config = dict(
    router_score='sigmoid',
    routed_scale=1.0,
    norm='rmsnorm',
    positions='rope',
    tie_word_embeddings=False,
    init='trunc',
    beta1=0.95,
    lr_head=0.00619,
    schedule='wsd',
    decay_shape='sqrt',
)
Below are experts of layer 10 (counted from 0) of a mixture-of-experts language model. Rows are named router (the router's row for the expert), down (a neuron's output weights, with its number) and show model dimensions 448-511. Each number is 128 + 24 x the weight over its row's rms, rounded and kept within 0 to 255.
After each expert's rows: "raises" lists some tokens whose logits its average output raises strongly, later layers aside; "comes before" lists some tokens at least twice as common just after its tokens as in all text. This comes from a sample of Wikipedia text that the model never trained on. Tokens count by the router's weight.

# expert 4
router [ 78 134 161  73  54 154 155 135  58 127 135 155 113  88 162 145 134 128  77 155 159 152 101 120 112 132 159 155  91 172 108 135 130 135  91 111 151 119 119 105  96 117 140 128 128 142 104 192 101 128 150 163 173 101 143 131 121 115 159 135 177 124 114 136]
down0 [100 126  83 159 142 162 133 129 152 144  91 148 114 142 152 146 177 104  89  90 111 113  99 116 106 137 113 171 140 142 127 119 126 127 125 127  98 121 141 109 115 136 159 109 108 112 169 148 177 127 112 127 151 127 119 145 140 142 112 129 134 144 109 118]
raises: " seen", " determined", " taken", " classified", " shown", " a"
comes before: " a", " been", " an", " the", " also", " known"

# expert 41
router [ 99 134 170  93 110 125 106 131  73  97 165 129 152 149 148  82  98 125 132 105 170 134  91 157 114 175 121  95 124 151 139 112  86 105 135 103 134  90 172 134  72 177 126  92 116 155 160 139 106 122 172 174 177 113 145 149 118 117 133 124 149 147 110 152]
down0 [ 94 145 125  80 142 124 145 121 105 167 104 175 117 101 127 145 157 141  84 161 111 140 143 167 135 148 167 148 141 161 103 149 128 148 113 152 154 169  92 108 118 129 134 107 149 125  99 153  93 119 148 196 142  95 137 114 128 124 188  95  84 117 190 138]
raises: " the", " a", " their", " this", " them", " it"
comes before: " the", " by", " to", " a", " in", " as"

# expert 63
router [ 84  96 132 131 104 144 168 128  80 140 112 106 151 129 156 159 128 105 121 140 151 155 104 114 160 119 183  77 140 127 139 122 131  91 130 102 154 122 111  97  98 171 141  90 122 167 127 151  86 137 134 142 163  78 119 146  99 113 148  93 142 131 111 165]
down0 [113 126 145 131 173 170 147 123 164 108 128 126 145 150  96 122 100 102 132 118 142 129 145 168 100  89 145 159 147 110 122 151 135 142 134  95  97 134  87  77 113 159  89 118 137 106 118 113 168 151 146 127 137 174 122  98  88 146 119 156 134 161 127 183]
raises: " ", " –", " last", " present"
comes before: " ", " —", " .", " $", " +", " −"

# expert 12
router [ 95 100 101 130 143 137 183 152 127 165 178  96 161  82 138 143 118 120  98 126 145 145 126 131 154 124 159 104 116 136 170 137 104  84  95  99 132 107 106 146 107 147 152  84 115 185 142 168 114 122 157 129 171 116 148 122 125 102 153  87 152 125 152 135]
down0 [138 133 121 150 131 125 124 151 179 144 106 174 145 113 121 126 128  83 119 100  76 109 139 105 132 104 113 130 105 119 124 150 152 113 144 145  96 114  64 104 146 132 125 126 138 104  98 143  96 128 128  96 128 147 118 110 155 113 115 169 106 108  75 148]
raises: "-", ",", "=", " ", "19", " the"
comes before: " ", " II", "athi", " I", "17", " Olympics"

# expert 9
router [115 171 145 127  65 128 153  96  96 137 153  69 142 125 215 124 176 131  98 110 144 146 112 146 139 163 128 150  98 162 150 132  90  92 108 107  90 109 113 159 120 138 146 135 144 132 133 124 126 139 153 172 154  94 117 167 158 177 146 110 132 167 149 140]
down0 [111 125 117 146 139 123 159 117 144 132 133  91  67 100  94 149  74 122 131 113 133 146  93 110 123 106 169 138 106 141 123 177 127 155 112 137 171 149 118 142 114 143 142 120 108 122 107 150 160 133 144  90 114 126 124  98  91 128 151 123 119  96 156 143]
raises: " the", " a", " an", " some", " their", " his"
comes before: " the", " a", " his", " an", " her", " its"

# expert 15
router [ 95  66 147  94 122 144 159 141 114 132 184 135 134 140 158 113 107 140 112 119 160 145 112 150  98 128 158 109 139 156 147 156 125  95 111 126 151 111 115 118 130 141 105 102 127 109 110 174  96 116 173 139 187  93 115  86 127 138 132 109 171 128 102 133]
down0 [119 149 146 143 141  91 134 121 152 113  91 156 106 129  80 147 140 134  71 102 143 163 151 143  98  87 155 139 142 149 181 125 121 144 130  90 167  88 142 123 128  95 139 165 148 159 103 117  86 107 152 112 157 129 103 143 150 108 148 152 135 141 162 147]
raises: ",", " of", ";", " (", " where", " notably"
comes before: " of", ",", " is", " was", ".", ".\n\n"

# expert 23
router [130 147 143 160 107 135 144 140 123 156 163 145 126 111 132  97 134 150 101 132 114 141  92 131 152 149 150 143 113 135 125 119  63  88 116 121 131  96 125 120 107 175  87 148 112 133 117 138 114 123 144 163 110  85 159 122 117 135 182  97 141 159 124 128]
down0 [128 143 126 133 128 118 193 158  97  93 183 145 165 122  95 126 124 107 159 117 119 112 148 142 131 130 183 132 166 133 150 132 164 113 135 125 100 132 100 130 132 158 127  76 159 148 125 118 154 136 102 107 124 130 135 114 124 129 138 120 132 103 124 106]
raises: ",", " and", " &", " (", "-in", " of"
comes before: " of", "'s", ",", " and", " who", " for"

# expert 7
router [113 146 121 104 107 139 129 114  87 117 165 122 163 177 141 134 147 135 100 107 124 144  62 148 128 132 126 133  97 130 152 137 115 117 113  83 131 119 156 139  90 140 119 112 128 162 138 138 120 107 138 175 162 123 134 135 137  97 139 118 165 138  87 124]
down0 [139 148 156 136  93 111 160 106 100  98 143 148 145 115 116  86 164 108 145 124 139 118 140 105 120  65 108 137 151 114 160 152 111 141 109 112 143 120 192 117 139 138 132 183 120 126 132 133 118  89 172 152 150 177 120 100 116 124 131 152  97 128  99 114]
raises: " in", " a", " the", " with", " to", " on"
comes before: " to", " in", " on", " a", " the", " as"

# expert 28
router [130 109 119  77 103 130 133 140  95 139 170 105 169 136 137 113  81 141  96 164 153 123 102 162 107 128 152  96 155 154 112 173 117 117 129 112 127 142 126 119 108 169 117 116 128 115 128 123  93 137 149 175 102 100 153 111 145 112 165 113 187 138 109 150]
down0 [123  94 148  96 131 131 143 145 176 154 135 150  84 108 143 122 122 134 132  94 125 105 142 141  76 121 156 150 146 130 116 141 110 134 117 145 149 163 118 101  89 153 148 140 157 124  65 119 112 126 108 143 126 174 187 141 106 178 141 152 121 131 158 147]
raises: " in", " as", " that", " with", " while", " despite"
comes before: " of", " in", ",", ".", " to", " for"

# expert 11
router [ 89 133 143  69 108 155 147 137 103 148 202 155 126 125 146 117 118 124 113 112 159 142  61 149 112 145 147 138 160 169 134 147  77  79  76  87 111  96 100 145 100 194 118 140 127 148 104 154  76 154 160 139 155 110 139 106 108 118 177  96 177 163 112 124]
down0 [109 147 138 102 148 142 104 104 144 140 132 152 106 163 144  90 112 137 106  96 127 130 169 119 123  92 133 119 111  92 117 106 106 132 149 147 127 147 109  96 136 134  79 135 131 122 111 120  93 149 141 143 144 108 166 157 174  79 141  91 160 112 147 120]
raises: "?", " –", " onto", " |", ".\n\n"
comes before: ",", ".", " in", ".\n\n", " and", " of"

# expert 21
router [ 79 116 162 129  96 136 171 133  74 124 166 119 127  93 200 109 100 130 137 105 165 206 119 122  99 130 105 174 164 137 127 114 118 120 112 101 136  97 111 134 175 147 128 107 117 140 132 122  79  90 156 152 124 126 138 123 116 142 175  69 135 135 125 147]
down0 [162  87 188  94 165  99 146 125 118 124 124 144 140 122 129 145  93 159 162 117 126 134 125 170 111 142 128  80 122 116 111 101 169 114 117 146  98 140 161  90 103 104 115 151 108 122 151 166 104 148 131 164 137 177 156 164 125  98 191 113 102 174 136 156]
raises: ":", ".:", "(s", "20", " account"
comes before: ":", "\n", ")\n", " /", ")", "–"

# expert 29
router [ 89  93 158 120 104 149 144 128 107 125 183 102 153 141 162 103 114 165 125 139 130 135  95 107 131 154 175 140 115 148 127 128 120 122  76 133 144 134 128 102 125 131 124 118 100 201 168 168 122 141 149 164 165 120 131 139 162 110 189 110 146 128 129 147]
down0 [122 141 134 149 111 151 165 142 172 125 115 105 129 118 108 133 208 150 127 121 144 155  99 135 172 109 119 104 134 117 119 128  82 127  90 103  65 128 172  90 122 137 133 111 155 156 126 122 104 100 142 132 183 149 134 137 139 126 135 106 164 117  77 136]
raises: " meaning", " although", " but", " which", " including", " with"
comes before: " and", " which", " but", " he", " the", "00"

# expert 57
router [120 157 152 129 119 173 150 144 105 142 202 155 139 113 123 116 118 113 122 138 114 152  96 150 118  94 168 154 140 125 130 107  96 109 115 115 110 152 129  98 128 183 116 115 156 146 128 140  93 159 113 195 139 124 136 147 140  73 179 102 126 153 162 115]
down0 [127 106  77 151 146 171 107 135  61 114 146 124 196 130 120  98 107 121 112 121 108 148  76 210 172 153 128 108 103 157 140 157 127 115 149 169 139 146 161 115 152 124 111 135 145 121 106 144 137 122 139 127 101 116 122 165 106 156 115 136 147 146 168 171]
raises: "19", "20", "18", "17", "now", "16"
comes before: "19", "20", "18", "17", "born", "1"

# expert 14
router [ 96  95 143 108 126 118 176 112  60 130 182 112 145 107 179 114 126 115  94 139 145 131 125 128 141 123 133 110 114 184 151 167  79  70  99 112 112 156  88 125 101 158 128 104 124  94 149 146 120 102 143 136 171 120 135 145 104 134 138 103 149 138 139 167]
down0 [133 104 164  80 122  97 117 112  47 129 138  95 146 161 150 103 117 149 141 118 123 137 182  96 131 115 110 129 133 135 118 139 125 103 139 141 153 145 120 133 128 150 156 164 131 162 130 147 115 140 155 125 109 130 134  96 157 117 109 101 130 119 108 160]
raises: " |", " search", "mal", " retirement", "Scientific", " formal"
comes before: " |", ".", " August", " December", " January", " March"

# expert 56
router [113 105 114 120  63 118 150 135  83 122 179 113 145 137 135  99 104 137  57 147 145 155 112 132 142 122 155 135 139 121 132 128  85 116 106 106 142 142 116 151 139 188  65 126 108 139 117 142 109 139 135 152 154 109 140 112 134 136 145 108 160 157 121 137]
down0 [146 112 168 146 139 116 114 141 147 154 145 113  91 114  97 155 135 134 154 112 149 130 144 154  71 136 134  78 136 173 135 102 146 124 129  77 165 158 169 176 145 146 163  93  76  87 178 131 125 110 135 110 148 129 134 124 110 115 132 156 109 142 104 133]
raises: " |\n", "*", " |", " |\n\n", " ^{", "^{"
comes before: " |", " |\n", ";", " |\n\n", "%", " JPL"

# expert 42
router [143 127 141  97 125 140 161 122  79 170 142 124 149 102 181 140 130 143  94 170 174 115 119 146 162 168 162 124 109 162 130 151  92 122 129  80 126 115 123 126 122 145  98 110 124 127 156 146 114 137 126 184 117 126 149 125 148 115 151 136 164 146  77 115]
down0 [ 98 131 132 147 125 106 148 104 130 118 129 131 115 116 140 100 148 161 126 148 121 109 128 129 112  88 121 130 149  85 146 107 127 139 116  84 136 141  98 129 101 131 166 103 130 142 135 123 114 119 148  97 105 123 172  68 128 116 131 133 130  95 132 107]
raises: ",", ".", "th", "-", ":", " |"
comes before: ".", "–", " |", "th", "%", ","

# expert 24
router [ 87 127 169 155  84 133 161 135  92 127 170 103 137 136 148 124 106 128 106 122 151 111  85 127 111 143 131 162 124 154 126 113 113 116 121  94 140 149  96 131 106 152 141  97 144 140 126 152 126 134 124 135 175 142 144 103 152 104 215 134 163 130 104 183]
down0 [ 99 163 132 189 122 100 102 114 148 113  90 120 136  98 113 126 173 104 138 127 108 145 157 132 151 129 147  92 159 112 146 137 164 138 116 155 139 153 112 134 127 120 152 147 100 145  76 122 133 173 141  69 139 152 144 142 158 155 136 103 143 141 111 145]
raises: " the", " his", " ", " their", " her", " its"
comes before: " the", " ", " a", " his", " this", " their"

# expert 18
router [116 147 129 100 115 127 128 114  61 150 160 102 150 125 130  98 165 155 145 132 155 172  72 154 113 139 153 144 136 155 145 169 117 107 145  80 144 101 176 147 124 139 138  93 148 138 137 143  62 136 111 195 152  88 126 131  96 119 173 108 139 122 101 150]
down0 [140 104 152 145 123 108 147 139 134 145 160 117 134 141 136 135 128 135  59 117 124  95  78 140 120 143 113 132  75 120 127 103 166 113 118 155 166 164 110 122  94  67  89 127 184 161 132 121 130 163 130 156 109 141 121 126 120 102 114 120 111 124 110 104]
raises: " ", " —", " –", " -", " T", " w"
comes before: " ", " —", " +", " USA", " Team", " No"

# expert 32
router [108 154 166  97 132 133 173 135  90 142 147 132 159  97 152 126 116 183 111 140 158 149 105 140 142 113 184  96 112 148 105 147  87  85 107 102 125 106 134 114 108 147  93  68 130 106 118 132  94 154  87 148 135 107 163 123 112 133 165  87 147 151 107 115]
down0 [133 133  77 116 112 124 118 156 128  89 102 164 120 124 105 141 135 113 120 143 148 131 129 128  83 107 204 116 129 136 144 123 152 126 103 103 129 179 128 113 166 113  95 125 128 155 152  99  98 132 158 145 132 125  94 111 101 126 152 124 143 145 110  98]
raises: ",", " by", " in", " —", " to", " serving"
comes before: ",", " and", ".", " of", " in", " were"